Experts of a small language model: 2 picks a token, 302M tokens.
Below are experts of layer 4 (counted from 0) of a mixture-of-experts language model. Rows are named router (the router's row for the expert), gate (a neuron's input weights, with its number), up (a neuron's input weights, with its number), down (a neuron's output weights, with its number) and show model dimensions 0-255. Each number is 200 + 20 x the weight over its row's rms, rounded and kept within 0 to 999.
Before each expert's rows: a language model's description of what the expert responds to; "comes before" lists some tokens at least twice as common just after its tokens as in all text. This comes from a sample of Wikipedia text that the model never trained on. Tokens count by the router's weight.

# expert 45
Description: The preposition of, and sometimes for, among, de, von, linking a noun to its complement, as in rectory of, most of, asylum for.
comes before: "the ", "a ", "his ", "its ", "this ", "their "
router,181,188,192,222,172,192,214,196,219,170,210,228,190,207,194,181,213,210,197,157,231,239,207,179,203,194,240,239,216,181,164,193,173,205,184,200,177,216,192,196,215,184,205,208,183,200,250,196,207,204,181,208,186,215,197,200,206,181,215,229,201,213,222,193,195,174,218,198,234,206,198,205,138,180,262,201,152,183,153,205,183,193,192,203,214,206,208,209,243,193,193,209,186,197,190,195,198,156,208,243,185,227,193,227,199,183,175,194,228,216,227,205,181,189,184,212,220,181,206,176,212,248,214,189,162,207,215,206,223,212,193,218,195,202,203,206,190,228,207,179,197,180,181,182,199,183,192,213,173,193,209,214,183,190,205,268,185,213,194,179,196,202,161,184,209,176,239,171,220,138,213,192,228,213,204,224,188,221,219,190,220,201,214,203,203,205,220,198,223,193,203,224,192,195,169,218,192,199,163,225,209,203,211,206,214,176,171,192,191,195,209,210,208,215,188,209,219,241,169,181,192,218,202,194,173,232,207,205,212,232,200,188,179,195,190,220,208,206,225,220,188,210,193,179,196,202,220,198,165,195,207,203,216,196,158,230
gate1,187,172,220,185,210,237,162,179,192,221,175,199,191,202,202,196,200,191,185,209,204,211,171,209,206,229,210,185,194,192,212,195,194,210,193,229,204,187,192,206,210,198,180,192,207,150,159,247,219,187,196,247,226,219,174,209,188,204,211,191,173,191,179,183,208,251,201,163,211,169,200,196,247,217,171,201,200,176,196,181,193,187,201,222,201,234,210,215,183,215,222,227,231,206,190,177,216,214,189,202,196,200,184,177,199,225,219,194,213,201,188,200,225,161,182,203,195,200,260,226,167,209,194,165,203,195,181,220,224,208,207,197,189,201,212,186,182,201,193,189,208,224,194,241,209,173,193,188,210,212,199,178,158,203,187,204,210,209,168,180,188,197,176,202,165,218,216,196,164,208,177,218,209,209,208,176,243,214,184,189,191,217,175,250,192,216,198,198,184,176,186,194,182,196,198,171,187,162,184,180,198,186,216,204,179,190,221,196,211,184,196,197,196,217,208,176,185,210,212,172,183,223,160,177,236,214,210,231,226,219,212,206,226,154,172,208,218,170,211,227,227,192,160,178,205,209,184,174,187,196,215,168,181,243,168,207
up1,181,206,202,186,195,220,184,185,190,192,191,235,228,167,198,176,186,189,174,196,194,192,235,207,161,216,207,220,174,182,227,215,192,242,205,159,231,223,200,212,202,209,153,217,185,177,193,199,203,217,194,202,211,234,186,157,201,202,211,194,166,190,177,208,217,225,183,178,212,180,202,196,235,215,187,226,147,195,199,215,205,181,234,224,194,205,180,199,188,190,234,212,235,195,228,199,201,216,193,187,207,196,225,181,210,235,235,178,158,186,225,220,189,195,173,201,240,201,191,196,183,218,218,186,183,219,192,181,202,230,154,198,219,211,206,219,189,199,183,196,203,204,196,201,226,188,224,192,190,190,234,216,150,175,213,198,178,207,186,162,180,220,203,205,171,188,194,202,208,217,179,193,234,213,204,195,221,222,210,221,200,190,181,233,190,221,217,181,194,226,220,196,198,234,182,183,177,176,209,214,175,188,250,155,176,194,188,197,195,240,174,210,218,220,191,228,203,197,201,178,213,224,201,197,198,225,188,202,234,234,226,192,189,183,170,203,199,187,209,196,218,169,184,222,231,188,196,166,201,198,197,160,206,197,173,166
down1,205,197,217,185,202,197,216,214,166,255,207,202,217,200,238,202,176,202,200,171,201,224,221,163,200,210,216,187,191,194,221,204,198,223,202,215,190,226,185,237,210,215,180,170,191,178,220,172,228,205,184,234,157,202,214,193,200,197,159,232,172,205,181,206,215,197,166,200,235,227,183,237,192,196,226,203,192,213,193,218,215,197,203,235,205,233,194,234,197,186,223,193,240,169,236,212,171,241,201,193,187,201,194,217,173,184,193,211,189,213,183,218,170,157,218,223,221,206,197,215,163,242,187,219,212,206,237,228,181,218,212,187,214,212,226,199,179,195,161,203,193,204,225,222,205,201,190,204,202,186,245,227,184,202,191,194,172,197,163,232,178,190,192,219,200,159,194,163,187,177,206,205,227,243,170,187,209,199,204,173,226,231,187,196,163,162,179,177,201,199,225,209,175,237,190,197,191,189,224,214,199,212,219,182,174,177,202,212,195,205,192,234,214,189,225,196,216,211,217,198,160,195,213,171,222,182,213,183,225,203,204,175,200,201,173,212,193,219,197,197,200,207,211,214,208,211,189,217,225,190,199,197,214,222,191,175

# expert 50
Description: Prepositions like in, at, from, between introducing places or times, e.g. born in, located in, in the late 1970s.
comes before: "the ", "a ", "201", "200", "199", "his "
router,209,171,176,177,186,217,176,198,182,192,210,210,196,231,216,223,193,195,185,202,234,221,212,181,221,222,188,195,198,209,238,209,224,179,200,206,209,168,185,207,220,186,237,195,198,165,231,169,186,193,207,185,185,195,187,188,205,176,178,218,207,190,215,182,241,182,187,174,235,205,171,237,204,231,209,223,172,191,170,204,196,200,235,207,221,205,217,182,223,194,193,197,215,177,223,208,196,177,226,218,185,203,223,178,178,209,175,216,230,191,213,195,191,204,212,218,201,158,200,201,208,233,169,187,193,176,248,192,207,165,193,190,154,231,184,206,218,214,217,208,233,215,178,174,180,182,192,208,192,187,230,204,141,229,178,231,196,203,210,204,170,178,153,192,208,175,202,191,216,199,215,222,229,191,202,227,196,180,219,189,199,187,199,186,198,201,231,187,186,224,190,220,204,195,225,206,171,180,175,184,240,222,186,210,196,156,182,188,173,216,209,206,228,233,196,216,218,208,168,196,216,212,228,194,204,188,183,175,173,238,217,204,202,195,195,229,192,200,179,158,207,208,227,189,219,210,221,168,163,202,211,177,178,174,184,219
gate1,196,223,209,217,214,198,194,213,194,188,221,224,186,192,176,203,195,173,200,229,198,217,176,235,238,190,176,238,158,191,229,177,204,219,222,157,200,183,217,216,161,182,219,203,197,175,200,214,171,194,219,213,205,219,219,184,173,170,194,229,165,241,188,192,207,199,226,195,207,213,165,170,209,207,211,181,193,170,193,186,201,230,197,203,211,192,193,241,213,249,211,228,196,202,203,190,188,166,184,201,186,157,233,181,242,200,198,191,185,200,209,210,158,196,214,223,171,206,157,204,201,204,169,185,218,200,189,245,177,218,215,185,220,191,186,218,232,193,207,207,219,136,174,214,208,221,189,210,232,193,218,184,215,238,189,203,178,188,193,171,213,168,218,232,175,209,183,215,189,215,222,174,182,176,210,174,206,160,213,195,207,177,178,190,212,168,195,188,215,189,160,162,212,191,196,219,200,214,207,210,218,184,184,194,194,219,209,214,192,240,210,208,195,197,218,210,229,202,195,251,182,188,202,199,188,179,180,224,195,175,208,189,183,188,215,226,206,203,178,212,216,196,216,199,193,202,210,185,211,198,201,206,198,248,226,199
up1,211,198,180,182,220,177,200,155,224,234,201,197,177,145,189,163,153,219,165,171,223,212,211,242,195,191,199,184,187,199,198,184,205,164,188,171,200,216,186,196,196,216,203,238,167,211,202,181,207,208,204,185,187,189,211,201,191,227,183,181,238,178,204,193,193,199,194,191,186,177,212,186,188,215,195,192,217,241,213,193,195,187,202,196,169,208,184,207,186,176,223,179,207,189,209,200,191,215,219,215,204,221,183,217,187,209,193,196,195,190,207,217,177,198,196,195,230,190,168,165,180,212,238,219,170,188,207,257,180,189,199,231,196,223,244,196,205,197,210,227,217,223,196,149,227,183,217,179,182,183,178,193,174,184,208,193,205,191,226,175,175,180,187,223,159,238,230,189,204,209,156,183,245,190,243,177,182,223,201,191,195,205,210,215,175,194,211,188,217,223,225,171,185,224,209,202,162,219,202,170,177,208,195,236,220,195,197,197,211,174,202,222,244,200,178,209,200,197,226,199,185,226,177,228,182,187,206,160,214,163,194,231,219,219,208,213,191,202,236,187,184,198,191,200,215,228,197,187,196,208,194,195,209,186,204,219
down1,221,234,169,218,218,219,216,148,234,160,187,181,232,191,188,204,184,218,207,207,198,190,169,198,147,183,225,211,197,207,200,220,196,212,218,204,218,186,188,187,240,193,180,178,196,230,196,202,187,168,193,242,205,215,182,197,204,177,218,200,183,206,198,183,200,200,193,226,185,162,186,210,186,214,202,208,172,235,231,190,171,170,218,199,201,206,165,209,206,209,190,190,199,175,211,239,210,234,228,184,208,200,159,189,211,194,193,189,162,202,243,214,197,180,186,207,177,218,173,178,228,197,206,213,202,231,190,177,194,236,213,230,200,207,184,228,202,198,209,191,198,211,155,216,232,228,235,201,190,243,183,167,215,180,174,235,198,214,188,187,203,215,203,214,209,207,215,231,199,208,204,229,222,220,199,195,220,201,185,228,215,211,185,223,222,184,206,217,181,206,224,204,190,216,213,192,224,219,229,209,199,208,210,186,169,232,230,228,224,218,187,189,215,207,194,194,217,188,218,161,163,210,192,197,179,184,191,231,211,226,198,183,216,196,189,203,207,211,172,207,190,216,185,196,215,210,151,244,257,184,195,217,214,197,214,173

# expert 35
Description: Sentence-initial words and following commas: In, As, This, When, Although, and commas after openers like Previously, To date.
comes before: "the ", "he ", "it ", "she ", "201", "this "
router,187,204,188,182,194,186,219,219,197,189,249,176,196,205,195,217,187,193,244,193,167,190,175,192,183,222,221,187,213,230,242,185,215,157,188,162,224,200,195,193,167,195,219,187,158,175,207,194,179,193,204,188,211,205,157,199,223,205,255,198,197,209,217,177,190,211,182,184,240,176,224,182,213,176,174,222,188,202,186,199,205,184,206,192,222,212,176,170,206,246,191,163,197,204,217,200,197,211,193,194,189,176,184,193,174,184,199,251,174,153,198,233,213,172,209,187,197,196,203,165,218,218,179,167,191,191,203,219,221,217,188,195,194,194,172,189,190,178,200,190,202,209,174,202,228,178,189,232,178,244,198,224,216,214,171,219,165,207,197,178,195,176,192,212,216,196,202,195,207,230,182,190,214,202,224,209,190,176,222,176,207,223,177,180,228,173,184,184,186,189,209,201,182,212,234,163,215,216,190,215,207,184,226,222,197,221,193,178,200,217,203,185,213,193,196,200,186,212,216,226,170,212,213,194,218,199,219,202,197,193,226,167,165,223,196,173,219,260,196,187,223,181,172,182,195,180,243,204,209,189,180,225,198,212,199,156
gate2,205,233,175,233,166,197,172,166,203,239,187,216,208,173,179,203,212,221,184,211,197,187,158,205,221,191,202,176,203,198,190,178,187,194,189,202,196,234,169,208,189,183,184,189,207,187,208,233,160,184,214,185,178,192,184,201,214,175,224,196,173,221,184,200,184,198,206,263,213,235,207,188,202,177,184,177,218,195,221,183,202,223,226,208,185,204,184,188,200,208,203,213,212,166,196,195,181,200,169,205,203,206,181,177,198,199,211,193,194,180,174,180,224,188,204,228,181,159,200,209,167,214,186,200,225,211,215,217,161,218,238,185,216,191,205,210,220,197,217,186,207,170,192,237,215,210,191,231,176,216,207,219,204,241,179,213,197,194,214,194,187,215,203,214,155,190,211,187,202,201,227,209,180,197,210,211,176,201,185,200,232,188,217,212,204,176,168,225,174,194,215,222,198,193,204,202,140,209,207,191,171,174,199,208,202,181,178,150,192,193,198,179,206,152,154,255,204,195,192,201,189,250,152,174,187,207,235,207,220,221,196,214,196,145,191,166,204,202,197,196,177,191,212,198,220,218,227,204,202,207,195,202,181,177,190,208
up2,216,183,185,191,199,179,213,185,196,204,199,224,252,204,222,207,196,181,204,166,220,185,217,218,181,196,234,228,184,173,202,169,234,200,233,184,201,189,205,183,202,204,190,180,195,172,188,202,222,179,210,224,212,185,173,191,206,175,166,211,195,189,204,179,192,177,169,216,196,214,210,194,198,199,177,209,175,219,244,181,190,162,202,193,189,209,230,227,200,185,186,199,190,193,206,196,150,174,224,208,159,198,156,204,186,216,174,184,166,199,219,213,229,189,221,244,217,202,212,180,213,168,188,170,197,189,220,230,197,201,181,224,221,250,196,184,167,251,194,240,213,200,208,211,178,185,173,233,203,204,223,199,175,201,206,188,216,170,197,201,218,215,213,195,202,213,201,181,183,172,141,212,179,198,182,212,217,189,187,201,194,216,226,187,214,204,171,196,208,183,178,219,191,206,206,209,234,201,203,194,194,229,203,217,176,183,175,170,250,196,190,183,222,210,198,196,227,180,189,191,168,214,211,178,202,250,196,181,182,182,183,180,188,207,198,187,184,200,221,181,200,219,178,230,153,186,174,185,181,216,174,166,205,168,187,193
down2,184,208,182,203,197,174,185,194,202,203,226,203,195,181,206,192,193,217,168,195,213,197,187,193,187,213,175,183,213,174,204,209,200,186,221,237,211,205,187,221,200,226,211,232,208,237,218,183,179,174,214,201,183,197,198,204,200,240,234,221,205,187,204,190,208,214,211,226,180,173,176,203,210,187,187,189,186,192,174,176,173,189,209,207,205,212,180,178,211,205,198,202,188,189,197,220,250,165,211,190,212,202,225,184,245,206,186,182,254,204,201,180,221,245,222,230,197,181,166,206,233,230,189,199,191,227,200,156,234,178,225,216,198,182,193,191,233,184,245,225,224,166,194,202,185,228,192,202,145,202,207,167,163,206,214,202,170,180,214,191,173,235,192,204,241,174,223,174,198,176,201,208,208,184,229,178,200,195,222,221,165,202,202,199,166,200,200,234,136,180,217,205,211,192,241,186,200,195,189,189,187,186,177,219,191,170,190,200,205,213,191,189,181,198,199,236,215,178,170,192,159,211,213,224,233,197,186,213,184,230,192,200,207,212,193,212,209,203,201,225,189,212,210,196,207,204,236,201,200,223,216,249,182,189,210,176